config = dict(
    routed_scale=1.0,
    balance_bias=False,
    init_std_router=0.0148,
    norm_eps=1e-05,
    steps=9283,
)
Below are experts of layer 13 (counted from 0) of a mixture-of-experts language model. Rows are named router (the router's row for the expert), up (a neuron's input weights, with its number), down (a neuron's output weights, with its number) and show model dimensions 0-127. Each number is 500 + 50 x the weight over its row's rms, rounded and kept within 0 to 999. Numbers have three digits each.
After each expert's rows: "comes after" lists some tokens at least twice as common just before its tokens as in all text; "mostly gets" lists some tokens that are sent to it at least half of the time. This comes from a sample of Wikipedia text that the model never trained on. Tokens count by the router's weight.

# expert 1
router:569560507464589554518395472461557475511445500509496558373454437518527423502390549514465529498515522540489486445511523472434490480492573461461467642523544570497460492551546577454509555455554515437563538427490476553474600481501467501556472500546433495487417485579542473492477448603554505504448552487444470515445500595562489547513498528457502442524500507557448457464353515471422518600528
up0:508554524463435591472466549480466517510476500558457522476509547522495433483506455440469487505479522469612588469468512578437523520450524459396515521466470572500505539484530507481439471442592486502536648417455469557480530528400593559490486534532478510524504444568491502437558477480581547481519455509498573524473572639520595550498434440429498450395444483520546594499525484419553558579509
down0:484487566507475504534492481455488487498445482447499475474573490512522465561566507514458564545587490437446414569561443480502490604595393468539595517475406460409477560516546452491531491488541490433582445440576459418503438460513437544508548489576498570522365457494528409470480503450412476585478476464572581522548524531518562442527545543402454448471473532508469448459585484510483440534505
up1:517481366389423455561473553479490421605420454523476532456462523541480474569418510489443496480543525506500450464426505469495536487477506518479416609459539532468409369497467425525539517518437553593571613464534542479514495552494472519519583542510539492528456468561570531403515517516511505513487594491503491486448518492500468555375529565497457536592478433516596479513530538456477502513560
down1:494412486439447505527457477400466542532553538516390514497449529421483510581645390577427500495512463569397464451563464461552517476465462594454488525507561419523551447366500505458428502512475593504447514415589459541516565510510511516554494566547496512488488536477512541400526533521489543500526489582527476548515509564440539537486499519590530408542493545553471515454537471522525498565551
up2:444606496571502471418512497480557572479410532612535576470456541519498389509372589455547547501557514523499535478513491510437369464486486556511526545588477481500498442545507577477454586520450466537456544531458451505515510336442519534479414545455520571544578484493466455508524494489536513489486454504419524469467461485506556483541447477509528552411488486591520447392506457543447485513471
down2:496471491495518523480409564401572524525546527516479494502518610538523484535464513474532597480439548445499565484478535519442438443432562501479518470535521457521447542457507470471519513563365492470499494433485426525521500507479517429559421540518507565590552499490464495492558513564468542554484480535591460520585465499520574409551479558693572519570482611520434405472447491440531524513458
up3:533474525543551464411486435399447442426495559451579597466469477526466503460543526432550601491505466479434459533454451507524462453445509498519536529529517495521423502489461450555513517456552541489510448501581518426558551407443464497512615533550484533383543559517423405545446476437459514452589509392431477498482435453533473449417474503466387554508570496518513464424493539566427517520486
down3:411479564529467505482557492434575593449477501485478462489493437492509450555494453529608488427573519502480481535495484460501494424487447481493501550555449515490448476516425602514506456520485428541483572494496499548440482566362520406579517464466539474486546511413461459521459531458522537589496462533524492443448482521332563413523474486472577557572478543537430529449458442537608450533412
up4:587415494510497415540530492468520450502521480478472489505594554560469442431565549493499528369470537505525548471457409399515444545524536523505439542467487512546391499458526487526416413567491485465453572538559534489475535511548458570532355529540449502463470527476514478552568438443427525488525490487492573563484528549484425531580555424469460480475487440583443386473441443422453484461472
down4:445465572538513575474478548576447482501578439553503522543530575491513542499475489399512501550463432607531570567554508494486540401571499483491472573443486567431508534623575476538524530470515521572518491520548504445449519454453563469505509442552553550448518427502453500497545454381475493442578422569538464504480576406449635500471514505402447477473537523525522477519582541456519452470567
up5:502535538464590572421456496503496397540576511498555444503478487480488458474323456620487552393504556498492450525568564441532569499465488452431527573472536534579471476454432464514535478416483514488500533445514377492526470476486510471593552447461551471494585513497488505637516498506577547505515504391476446486433413479444544473533482489522524521499431479480506457470469597526439495517514
down5:550524522549460564429569528501468484465605461491466456477455480428513547412455499527537549541425526501520499599503483576536523462510581508626481523486480492479482594529553510528448418585566426432399454539541540471436388529541511413473496499479409480472378509393510499473544441480501541555524508509485503473458483488531473516580555539638546519430546481438501502566493480542518539458427
up6:534373497548529526463520549487507535466566516485591434498423501548522398509553554485542442516600515569545485493495486379436441569431522454523535461493390521464504428542503511496503498464505531501531502564576558410500495537465452512502507430507443522422518484485504639499455505584528492567455479477546480584498480561449468585392469570501486566452506534545455477442516479492501492582640
down6:496438428525564569586477525501459484488526437560566497523504490479491543539504494549569441597456514426426565544547540530543471541410449446603520485514510434519508482465496581549441529502481449484544482560403510614520559546522476565588484518499542522464479515484440612532472546461569510497515506467455598498485455505564559508449437478604490501409535684531526505527461517496434517481435
up7:543521538431463467488473523457598525555533523463566494503551417478507560493425454475424598513528465465509543483542514435468393465456476516499624509581466490432450525549506482469468539449609500549646496569485451400402562547508514498533501452482443464488533477543447553511470541514482419541463452515515550506511542613456465595433562459467480579491511443432470521415461452541519580500463
down7:464524519414445383519545530481467537522490536501499506628545485478459610598478486538563492450428474466507542548495520544549438483538562506569557511566434551487560491514376526456485546515509543467570477542554575521510544479475540497443565493522496442538509449503515538527475556399453554547537487455497629537471549539444562583521368499485414527540487437404558501551438470503448552563481
up8:532495528467545503367436478479548517500580536438459472472427461507590477498363481450405510474465543477534484398563531558484554477494557511511547481595453479517488447485533525484510414541522608412481594450512496583506587571525423509456417541459486477501464507496551488518595505510454495442546538565496513519482424554505528510513501457423485472494532424514422442609488528596483597547519
down8:508440533491548531473412599519432545583562499438490509506447559487500519421495404524432519475515448513412452476530489496506506455590508449545469445524366510569512497504553456576445352471501501559429514516547520549385574552624537477502580535515506498470501417462518502512437530426502509488472452451542493503472515428615446517476473519436514519530616452472466406522494507461534507465532
up9:513457454520543495512434532553509494431534541450518480462515490465523530453478491481457439410500433458546475479390535433626446489479511478438406585602477490444458481546575514495554520414525566588529519459528377448568496482433517489443546459550439513514534440486413643502544531510536522533439537584465636539556582555458413476484514477492510499503502489534521450467500500559491543499579
down9:528439518470541424536507524502539518472525509554436452516519400472467492530470518445439568529436479525464395480500505537585521475545534479422511533507485543502384446444503441483493645536570521516557479493451503498409535457492511470509518488482485493445469523429454488550536533491417461558463453505494473527527433623517481413479381480645455367452465498565602506496556493452484491416431
comes after: " of", " the", " at", " in", " for", " to"
mostly gets: " second", "ecutive", " director", " former", " football", " politician"

# expert 5
router:576534556512558541465511449625524510487404517603518580439488485481418532518462510559488471583424510485474480524526493466497502577485477453485494491560618558522378479556524501492479530477499594471580525475531542513539554518504537554520498508448510574547484500469534476623514463471500537449457531526423594466495478493447463628490549588365510530442479466519442422538429441473428480550554
up0:554444513537484587452461405498462446524512496577494538493456472476418543517507499545537483512481488469478436537576415571497429438434497382561467491455580396513490488594557536536508519465539526521515489486469406535538487518485516492512459497537506476463524462418548511535466692436463530427556511525535516492518428524544435410526554406424595491451532460435451514521448479507452560592553
down0:470476460531580545494524540511547527472603513477565542454395486434501455526504464452376490480451498497502460548551483467432521587556559467496505565450571462436545442534485414469541482477577516528541453516451584489482417525577566513484422429465505471620450478492470570526528510525579369526509474487526519480451501462486515456518556475433529476513581472608550447645492458537472579532533
up1:539491523518510543448554560560486482524548538498582534465469545511461500476508544504475500505631465414596513499560480462479548516452477507557564461489572491490346457515451479461542534404496560519560563466610419579570467451546587540495539493392453587511455508557561600607498558449462434426532510562473551522515601595553486459512497487452530515489536514449474551445526476505506465505508
down1:567407483448495509492494559510484503505490378484530519434508560449482429448531364406425480499563428495488471460534517585391555509469448458461452539512441438502489476437506405495476438518490493520514399523458449533488591497529438484535479520427485424495470518477469453557419555556525518519572513421457627426481602533416536531536476502497446501596407463493529548446502486561537507516518
up2:528522460506586509407494405532465516566524521649533374506539524515493513527470604446486555511461507499482467477420623443584543533450467430564539487440508439488448499479544508489432516459421498487595469518540534498437520475504492469586461528483483482504429606538587551555548514569464454490373455494572565458508443482466452492504471497456601470523489432514501461499470448500585569505515
down2:522480490509485399407543432463542522502522474423447545671517499532472501488526500470432527540477535486559469471512475459455548484547526467476595493438503556516539458486494467433549432545570443440471470563446456491474466459512478460518499534467507514532488552541423423443586374425424439510523445502450495509614536513585557384475507525517471486510494537461457495515431395613484577428549
up3:575555445427534523417516458556485405463413559475483414476445452487503524559448479480443621523415433479467557585438526439545485548476398475527425512508556505557395464492521478498547408450454520480491462505535485482570470516523534526531483470455519513424534523455448532403395432494407467524492555533521551509442461462513506568526592422429511524501357551493532513496461463484541447509496
down3:535438512431451608615439539349457524506497462583437477519551415475455435470469480432477503444561520498431432491582476593490514443463454537534517560470548473531428577556541445460493487550541466464459503546428466540469564550481479515417481585480517467524567516443502474499452542438513484533636460572528527528510477566490553566466533474457491430451525419463460519453485466489452493400550
up4:576505489561469443502430463437468493424479515493428572441467542477496459423548468383499479393432577526509496492468551585450425553522510556402510422534549441514544537494519461494398502445572530602456537486512423565435464441534421537415550399390473535548518518508582409562495566512487498461480529496470487522496518502493489489457579465515530427501547550504473488393543488552534504557487
down4:473536533469472459446428592504497476493550517424492459427557466447382463556572567441451478400428472511483535580545398490483507415551479423503566503480529498512581539458455528550522527484475471568531476488513533505529426449578500413438505530466465546470575492411430515472592519441478503562523479473503488596412526525538541530445493539433403464496510616578466434462535502546433538437547
up5:588459512551484557551425439520489523511550422492474472498508527497486499556421469492498490545471492410447510448533588488476565544550506439580483479532528521487521499579546544475542489438511570499451550486527473545537605408534471499419435568516439454438534466475514564618413545517482435472395503579530543531510450571526530533473465465391565511578560584538525466340470516460504504542431
down5:375502470509481505519502583473345505501496460435399495569581460507528484563501435445454477565504434424565455436561475520614528475462482540481580516552481438391534483480473462522446421478478508544468577517476465471465503463512483462518458515527378446470492429551481506414508499506477488585559569499576549507543492477505505546458381481531533480538643518477456533466447564516529523539529
up6:549488538465445527607429443479587550448509457535483655457488435597373482551528525512491534525548583570598565471465486433484491502471467470495361558575482445576487522501545509440398423474510536437428469529552466446512519545566493446556528530470560501442472477421543544508533477501518529553518487525539475526515529528475477601555487526497591526527475591491499533423479469455465470457469
down6:467504526454500503485464489431514401459555481505581404474512482620551473410399578466518589537534527476528445463443575480402460477451528539512500499618538524489504550535425526396530539530478488458581502444482439466512474469394516581507532538586537537485568584544524502486494454523484475476458584454545466540515496411599442523441550587554459532454483473562550470518484432583525484454500
up7:478482536467466607505480520402540477492534477514466505493524537441448510447538510466455510489412570477421521498472412442438477589440461467478371532435411510536391521481494451505485576605591555459592421410510543563568477585494489499460554468537501446577470506480562451509520576477559469539495588450455536482538520489480506618530542473470499557561488425478497452422510526456454583501519
down7:466490535471483544474423470534544562468616411512522509470501466545530511671564520500465523468471471508566430547503491525502564545572480488612549448564568481514541441585518442524548543505517538506527532493533520490485469525628525447491554571522494515502500422515448446416477464449517466429510440422523562494568530410559517509467523456347520502478538515524495575491575523439537592447576
up8:507496507462523584558490551425495549534526569479454342498496467464511507586515533422508522429469543532624445475470508507522515453406569546468568502459541546528474489523480535434563520548429455555522645494475468504462568424582576597566511486531556468503540376450418487519504498573468523598515551425526428500514469568517504537483434475500479500520497515525482571408495478543447525487547
down8:494513384450519489459511444527578537509513479518406525562458528566504512520460517578519514479510528530549565489418567529570480472509513382466498566434581512499382499469478464481502561459485515420550585542535459533424466492561530505411470514454473511479543586479519515496504408453503460545390492441612512507477386528522527510445486458466448404514595444549543502442461478458549504376568
up9:475467345570483479508458432490501503474524478578540527440473537481482456536500483516561615528492631482501473537519466431489561472513479363512457452457482468594445554470495553530571570507486547462560537516569477516466453477501564403471442407606495405500450553515514476480492475552489476571536526516521518476559440453413433451608500519511518537473513478530423444516463492424400483573533
down9:560436585533487492471568465464505543488492538500471523510572537531562493454541479489479471483526370491566525552527576503456589524487470530418516467509516542510580531574563480485556426423558490405503413504528578531509520533521460625546622480478422528507516454527443576498453456561483529421548480577373467507562513533485439493596496455582539510472490535474483528574581569583456559498498
comes after: " |", ".", "|", " 6", " 7", "0"
mostly gets: " ===", " 202", "9)", "8)", " 201", "6)"

# expert 2
router:513499535530445467489453435532525552524428490557578633438428537500515470538468536490554512462458477510529561406482468455472443501475582539498489592533493547537474438474594499512440568507481542526513539461507568534507448497538520497520492419501510527508496524539570579535484503529496364463448497519391566511519426472468486568556565594395512495537439472519475471479369495417490495660568
up0:508535403485449469441445405545445447516583453495565547526492487477392410562586544475557429508548563525462531448496488498459497558547497514525499532516609510535480491487461512542469500537432478485511491477515462412564491389498548538453446462518518499534461531483540492476434423489581491504512519461499558457457464534495427495426414602439550522546529438587427638466423543441481581532598
down0:582479377566476540465487549416425446505541525565401426538410445536531551526493454455485511507480400517406502479549477469461464381498465536568423586507564531472532512570521522402564507566464459499523447492470447511515495560538521423533482618531495482498440439514497543566523471517507469434546516459529464500449549522428437511543420455436500492435557559547561422506449501591564470476472
up1:509429523498428487469545534539455535533524501403525421479501554510529514534510570525527597591497483519514472504525485367532477440503568459517518456503455520594570465525541433486521617515516519494512428468500491608481451488493457571468537388535437531500478506540485526525448546546545492564495527491529620489457511612449534500521533582461550630571534526554387544482505449550444458587586
down1:427506478452530523427565506529488596539491556482496461542476509456408441469519471431568445469511521448480522492534502544471607463458592491599454458564556506549498570490457467500512508407474445612529454530436536404464508528513476506379491523493476522525450415438441468472561498516566588415486585463505501600481450411465584601463489541509386454507503508452533506495494467570506514440430
up2:515524458578508524557493488508464502465428471429543524509526515517545522514545565517508422419579439505469483543448481493484485530392542520564462571534542455434549544530451568548489527566425464480544524513584494565472496494488464552529566437505528488510519552602546418601440564583517548467498518616486510433558410675534518551568498458449503463461546446518534459469391495495536483476600
down2:412547491521528442504645552499415460508520510517529362643514488433437497424467494556451533539557466407582521572475532506518497550482514511520428489458439506501503481473500422562528437431492480507434426542490544437584520485530501467481548529521546497460491419514516494564426556536454454463416465522508505578496568584616454507532468558388501520548445514520569428475526500527551469529526
up3:511469528464555560433522462504615540509600496531528487485399482489516460435478568523462563408508551576560529500531522540481509525420503465558530507463415500600497485531541479633466536375544486578583502462522556430574568533535499425417471482628460514532475554444546532414467497456535508407474454497474427511521418509411537484460458580479471513446558525542524486528489517495522452466454
down3:408499518540533515461495523542572495411517432481530500475478507521533530463551470487475424411448550525466515528525507455432587544534446435435563466510400493518511495451580520580451521556527489493432553505440483519569439613535568438531458516520487523477517521527594511528585524472586611530533555548371493486459537485398529548535436624442457542501469568510408503487478538576527526465583
up4:577490507523461560523429519532611565454514494540577464426509567541521568496504536467529532534522491490535553491471490584476465474531413507521558540485420585541568513555453538472462557473503415552516472484438532447539538386577560508423568553469516574554518568518510498635529565434484469510534433548451495452557490465584578505534443440440579490488480466531520508545446548494394631496499
down4:440458545494492473469552536532433425468469519412504558498597520507567480416556516505516489482452549490426395541485602507419618535479468417510465494437567547515473508440462393498522486497447487476462495540525600547495529522453533464572521472549529506558575510576589502515535427511455453475463552481474522540546587587578441511481373506504455446556498466426531542508485425449594437507450
up5:474571469491538514395445489510518534516464449454431498460453610486431564583464598480566446491432464481464516467500468445480576463486528529511534444464458502584533542471412482536614509536541527534539505428495483535492545408525518508389517470435429482524433482537497491597576459568528390522497502503394507598537518464403467540555417550461522595457435435516448502511503508460497541448552
down5:517545513530528500452528439418444554512586454557423632541492497516414604525560519467426583512352524510451433484552422505496544472438474520458478553490429550506542527607491493558472590556554538541416458444565519527558503611466467512520466480554562476512501469555508480500545514505505463384468544514372516484500569549447525541459434455467494515476489497461510468433450489578472525510475
up6:479498533507504446508511549535537552536499474410534571476482598481471521452500543465492523497563495502487468495593470469461501475548600505519483540488531574517527415608493457472426529583496528380463499441392523562564536548529481587587481580529585480439461548488535379592541483534582435478447494468463424580540416515527492443516476497449522469484426447531501533493370548431495441514443
down6:466531433458526483470433457541473492522522432608520412560407427527536533474508437526544556480489534534526489573472614412450586487569554481540537456473514519557512474596485468539471496478443481473488560616540538480448493415477482498452503516541465527488595505551575463423458581608481513543423471508531479489566451510465598565513459511410511402432495516578548550487507473402484436546487
up7:564513555571495511447488501555492505487472535482519539494401462565466449592514575494413455503559425431486510495435493485463584533514515536518502540497568459536486531468471461447494469471616497499512503579472505420501562486573551530482523488411524487527548442553451560553588464516417456553475604603444535469585494530593546484405543511453403570409515495506382452437451426539459526533537
down7:512543450493571508549459454498599475487500488531475449430595540513565496468483529484485540452551549496594509495532514493475436506515421401450522451515525387546334536541534529555550439584510501529423604518504500503487399405494379506559468522426499536528526440415492386487495437512535559543489485521510513429497532529625501449539518471489462491495455421508449550523431494492491544522435
up8:496455500550470472540412490410528455421563603605538553479490484447442457470443506539507546539587576447565462501419437499600435461488622472553490512462529541498540490519557510593454566437528493389487485543502581482404511544493570412516491475529472429505505556409418425512515470478456490500496494513502454503491476487497508537470459492500555428543427518541434525478421629431536538472467
down8:480445455501522502508491492474583531537458492557481578506450475488554552591489458600474667592539451517531468596434533570534512490561474570506482452455453553541460499467588473525637421508548472550494519525530551483456514543588570469476425508590497490495499451406525408523558474489471463560477421513554434445525534510537419471395496532425477498509496425446541509520422473470458499542515
up9:535574460522518493540534579490455509545489510454553490462464470522534419556541535435397482416487501523542532580486522491517512491614421523452544504561477525496526555520547524469586455493508573533494515567517421458471523506428520411521562408518501379511507434450574562475406491577515460565451504480380524491531551504458425586501440410433479499482483501500414385561541541550485500605486
down9:539470539435445614473549522541512477495463438444440441601542466529527509443496528467484509459495573482463397509438470556604486525529430508487527498549596486531504559508354391424474481477457520533476464586479547537423546507568546471431534471506505488490445465462481505496552484440371599451459538587535516482503504584472559514442569517525503485517479480498515451416602515522447506390525
comes after: "\n", "===", " the", "==", "|", "-"
mostly gets: " 2015", "==C", " 2020", " 2023", " 2014", "==P"

# expert 14
router:570536390497443482512417421479495491505540513515541515452498533487531502435505546496476487464450502369603495427547557521437421525475513366475438558555510530508531498514522528563464580484609547563497504510546508445451559453486565516497532453472511496462527489481490509526495521531548453466491545559395465496452562565416459543543470481354496506518433580510371475460445450461390524561548
up0:480518417436510502475416507474486397562487510551441468467448562444511543454527453575467449501413483527594517502525486559515530404455578445527500529579521448514414524556520535492559400368582563504499518539532500564527420471406543526467450476478579443644451455513557473465490550504446485480431475500520427479531522569511520532593433491497496557463416528499416450516519505518498575555526
down0:457481531518457492448505668412522479521554470532530391466394486602544505517572487450458557380526544598445442426540484533450523529525437540544502494460528567491425463554534412513489624497438509507428459522497473465539469529475481477524607564451540474493400571503524471505488521447471530471575519506487601462530431521522492500498454448512492551469540507504553484464500531543613582528485
up1:598527496466567459456480505471570533422491484463526573414500569546499475487472461595550558540544450532465446494568482488480391473444511393533574428565555566522568493453435469498536565486497506539473490472460576584567518414450533524514508455504523566447538606448504517603408545545586459416506535450514484495472364519601475452489577502466471528513497495493492455484462500492515427530577
down1:437531478502535483473467517436548467420517553529557494490531432548621459484502503496501542462582495453369469515583480412530508438543468601468514477492475525451605556468526532454598432564405516444492511468507500519514519495451506485582480516415534540466545537446493425536461534469567570504565533513466508530614490433500483498430555570588580385403500514496421488459458415483486469491441
up2:565550545513571490418503522521543475449499462454543541532485538489548462492451502467387414565404478430490495550531474595447526529479516544433495473553613512549509479526468424475504538480454574529507567546524510628509440412525489612563454437506536601473546575467473455460570512479516449394412499554435590439508493425583519492449480500447421486510420462544510438494513546539503520507532
down2:559356455514402500492462465529505467440511519480509512529518544427599520506545568586563527559457551485431540476596488471460546395488525386519485483522483494483547482478508528535546537620505429579507563426563519464501482498510474557493520605509448499513519528592484441483456542536558444553424515361487472571498438496534504540465494470458452515532450496457489453424450454557621454454482
up3:521566586536521470506528480479493461480372479610421454483491581567402478434406468566508501480434481500571482505446535496487548431439502517437422483549568411503546442572427493432473457446467391475510461417473495566552541490410458509519425485555522560519509430538459550526556582513561483517426465489398457458508444478404512510554429533495457497513451505457411548496515552506482541470484
down3:505384457479520563494526572465500538504537478540516446420472630562456496529487388537465505553609593551523536484571474572548478510510530532452512509593456534569475529556424513397469561444583469484467489523455464479520586501514463567515588498464557536454466489395524592487554525486530513443536489572541393424509561512569521485509447583451458528476477527460487551497523497416574473462552
up4:443567442460453535561389558497474498536536527532518467490509482569469520462577498545477459493431478435512444511491678504469507368577564486469606531544530541474544439556619501442544470503538602576541496515514507586575501380491555497512467468460521457451437457523509434457440587487527515558449425472453473429483494532495477509576488499456481494474451449448411498473530485490534476540449
down4:476519509540479441537458547485550500505550498467606490537491537578382483556493527457557477581495471433531556462421407495508570467357516461494575566466427442517502504458489486550509479441431505526506477443481576429555529440556467502427406582458475494546507600631472441487524480491436485556517479411489535513453540471516430540486477526523533604511537526495576461607504466555461539440442
up5:591571390510486521567500405506560448490444456457469578465387559547465514548492553577468555507475456487547448453490477395488520475533581595444537513506525566518452500538437512571513590547581475554472508480519421506557430540448469428511548605469513520400521540496473515482491537507475518528516497463419524457478420614463556503555484547520437523595506556490510588449397505461513484463479
down5:493421393493515407480556555430441484562495511624496509459460434450572402469519462605456528529435520532447583519512513494452449530473462555515563552490505517501486439467582435479444522493498482428570537482440565528508489552530488536510500523549507544534472418476441484415570468456465554422362586433540497501531428509527574517481502564500518465529502422605430477519549538522515388525497
up6:481559512472551487482403408511550540444521517506539490545571454497533454440511606493475511403498517574586459595427461565478545456547478495424463569536453431447436454527452500502539436497489438553445571559497507516539483481525515537510420455407530471495419467493590557518429456567573479450451545579503621553507554526544428546477451497480510500571516525590464542431506517500560577544412
down6:492467564470473486520472488538441555472502423497518500691495548542430496512426476568525448535596486507393492436483533539509432523554462521572499511455550487500488368418415507495497461477556390480403432522469454591550527511545479445547546507460495427524505583462512559451519475380516515462477465492611542474483495467518467465542537496546488562514433497480505400512522449484528528577433
up7:420515413424469497522546520495486463516435507528527505481439525511558462543492558468610473500461513435576525441445482527562521423418541537407451482542503500428481478421474523552480501420445464457455519435602516434536508572543557553449562471425429510542484479523602484538520596498564380505383469567553496518487480540485543483480527496543491477595464391569542446487493527429576468555550
down7:545537531493475416633498574481547462510494390472474503582477593512493491452581451567538424520530448512555569521554498553548587601475389468486423506485488478546594499500503554526496506498565503570557487454536502564498459544491469563569437517458461477503484486474498537537519429484451415596566543533438595548482521552582481524514530479546497621522525568465505493538537473490365554505528
up8:503554449467501450461465524497460449562516513497482380478518581538581514485507503435373478428549568597447528544545423501571519453451562454436452532500554542517550461541449510519522583513611504488475524593513560614492508437398456528577451525497493564525468455474442597491534469542525569525540540517421478481493514449440449527547579467463515426500411525513394485586539495489476550540475
down8:509618486556597500445451522454508506557459445455413464537480507467489575486528482588445506427506492554598443420522500541483506511561544583469519454481479481456510486418490518445586517469515480515509429596561423436528466416556545560440569562540562587585503380513480512498537409524456484495517553525504475503486503503440458543518490560445583490562554454534474442593548509492452595425547
up9:559412447452520480477558578512575428522503493524515504444391488541483523546502467442584474608472428476513608400479545484512493499460457484549394495593524482513490432501582440541606495444459496497521493442528520498522522537475507550561597512478555530500478452520464470584531511572408375560498554459408506459466499490474553498503590487466472531506548593495466472567531480378507474551440
down9:472431465487463544511485534502501522517424550430429496443431550480432551446439439479566533499599428451508507591563488499461477535478447507576582515493458561470549501522556409485441481420452416514553583501611448554514458506470450585500534460490450351435467514531501453498448516522496472480492496495613457507516556437577462503456499525484637474562515516447503453506467546511480403537588
comes after: "\n", ")", ";", " 0", " 1", "1"
mostly gets: "–1;", "°", "′", "–0;", " Location:", " UTC"

# expert 0
router:517452455491573542520516398569528457583480564528525498447570532506460520495531589541422527459463504499534452429485517497550503572516558531554472514575536503582408481561532586468468663444542558455589472487559417579558542450468520555517531486385520451462434538526447533491537518517551511515461540527451458422449504516440546604537511504443545484492492471513514455471416601519466460599513
up0:472551409595545489573436542505505474492428484458513516517491559598470511569491473474530523502463474453409576491484523529499499504429558428552448514511502586558537481574478488478429558511525509504497565570414439515457588447519516498552527569531498452534433528492525465424539495474500445470343557539522508413634401571489477536555553450509547502458491447492421447548425413521491540433443
down0:470406503468516459518482509539405483458523578457513542605533472419453498562490486515516613486518459542440470535494433584475465513447583503513470480468476464570479575420523473461396435415427480518521510492444445598508462412456458502526497523478571506462517472534530457407460432521481455525457491543597641556487521495620424497593542518547509494504430506529484494550523438537483588451441
up1:574483507480495533526520472500537430413476500487528474495530416516517482544502479412449467489461647541505444483479533450565551468476523449548445563575479506602499486499505430455457430543477577461508509514458554488487537451391625524512559452448483473553634572485428538461459561519581462549450531516497410434489477530571505498406505534511611481499518514471556373568435548514479498506444
down1:539493450503389535447563576514454551459603449424478483577547540469520504435487500485427551525456564510453528444511426538467498560516467419391443558529441467509473481534528576501504498483503499438456441592499518508476398509511534545481547516485526596513518520500398517481526451486424477503565508405547546503397468541622460478561472546607530495431557567523534516565584494531591514553550
up2:625473429513565476508525545525546498494425581486497442439550476552464494572512511398461499440509519558424471431490523427529492446474521428505431662570443514540491492566566517456543516567482511494520499563562459490447520483465520499434458460589433452466490432508587576543461449529529525461397461440472429463483484510477416514523459537502567437456426507506434483426419457478496499475616
down2:427544496628487458423458533474527499502485468494470469592566554568526481436666476443550598526524451460480530563498492450441509557498469455533422518521458467468463419525533537573388486530452479560523505561501485528496532506617525445479537547525451577582490408444458466480471497460571549530496418444476464521451557530492498580505558594563440495469470452501472524510501506602564482577508
up3:535487527503541484520531335526567497494429541542444457484527493577460427421470490432468452531443466576530478605537397563498519571469422487524489469458524448510469459544411565504559477515572484463456455506543510540565502494424491489407499505496476460562466453528553542546474483491536486480502605456530457477528439411439450470466497513501601456455483458524483419452361608486490497518609
down3:454392485504551487423471484470468484485510476476479416514531540587519460494525494451414633530463514551487449529602481522570555514447478500470505513462562551553446490497494418577458480430634482483518430435487541450531487421511523407424543466527539443522514476489553499435510480485577550455389417494547543449518480480449514552427526470612493493557627471527512568519503585524482493474595
up4:501562412494532474466450495449480558481610461477621487484469499562455545516450500445500520462585480495452508464448574462542483451483507546539519555485516484493524542579505532492478586461494564559495460463505400482531565556475405484426582526548577501542440578529519490552512453464433495514532542536523530400571429453517458478518578610513556599531421530529461374483516527532397604463524
down4:421544427556527455567395499544530448469524537531525459609490494438528515520466502428445538547513511485404494469567551467458509568459598567502550467426479541559417487506573530480475514493393506556493447570553480499489470501496485552475515513477511515514542545540499410402393472511560488519511532433522460491544610559510606506539561508533558398470489556475467520487562416463560607594451
up5:530542429491588470578482496562552464578371519446404508494533434529448492466506509403458468454434500492460455478472518499490532539421509509505455524469634511528433437512594440528504464472410545458472490519580560449438505409552534445528448457452564564371529589472506524506354481525473448500520546472448513447512545529477422509522529509472472463621458515480433476547529496474508461510522
down5:428565532487450517508445549511464648443474456475516625561554428539478518527497498581461530531477448548424497477547507515463503479479601492506580550484589489515502505517494486479641553514525496465479398530512547570465485522509562387517477581471485493509469466496526544566509537405463612639485514458438555519476496544502478486560524481462529530558593443507565494576579535474482544483573
up6:529514504468508558466533413512585525477451503527662383516454467561528473499535525563525420410431447477500449495440546432463469545393433478556482449468550488491463498482522472518407479482581477506562491478439556564528512503416546480522489471456438447469450489463543408425561493455530494561506547477548494564549452481556567572571489424505476487437410546526488414466468591517483559422555
down6:478402460361510550460444495453446539585584555422525400622520502542497473462476496495475535492489515502546534407506553506487452587551568482492470443483505484537517449570501464530489423480442440493509380479507488411591472569487507493508440522504566537509433486579475474432569561449493577453540401524469493512506528520461523491504537545558508518492413532523502632427422495593483508547487
up7:529457511525551567511461509460535375458474474483550416481591515556622507488471529534553517414420471437454390473435494454553555464551453500488503564599460464551561442477547417416390497475464553485573488538546522442505461484500385540473496440521499586473547573535477528484510489545554481513438463602505479514520525486346473535537572500527543517470516544458451471507527520533419554515511
down7:469555498579489576565518489472525591501560511518482449541545449500511559521536511540435485559556509457541514455528494544528503504509521604483483502545523467433330398476489471546550458482476386519521564515433526488491488525514456468541482523582477493576534403417529543511462523493463485505531493483475469422476555478500615480556607447599438478425484451474454384500467490527370552417553
up8:525519385503504458480484584531532506530496468496439588508449409544497576473508512483475569456424590583467483489411561461527413530451577518543411484550466591592464495469509391477556546635540531502571503558535465506478519500497536457476552416502541509472457504527577542479448555554528501542441617484472502507603537494460526546463486512394466518481465571490542487430392472534483495550524
down8:538479459504506429499508480457427536496603531447493542454509525461437542458596498428468563527562539560574518474468515510508483497509515502383476485461421553473532501477464419467463513467480532544459545489545413488379408515541496427537533569491534491540497555471451464481473483555553564522509479531535457551497551455483539505569478384325487520482493531582459434515539546626421453385455
up9:446585486473515532516490566451529395499429576611452512545529470537493486527517612522424500502539493433458561526390531516541566462509572392430585528508509594459482469608478597440508555465545493503506480505484425579547478604469511451493496435513463553541445619548560531429556501498508470480499494540536420490514543438475546514541493494483462416490488576499511368477532498492454476527532
down9:467542367490484565440409539505539400451538405516472491609563469483550502482563464519534529445437501498584543516499492481575560543521516409472518483439422544482496584516504456533497483484494562490444545491465594453442448484556473600531533550537577609549448532453428499587379523490485544526540556465454524520479448429487572576449476561422503490454503475475490580549524487503466513569546
comes after: " the", " of", " a", " and", " on", " in"
mostly gets: " un", " Gl", " p", " gl", " \"", " dis"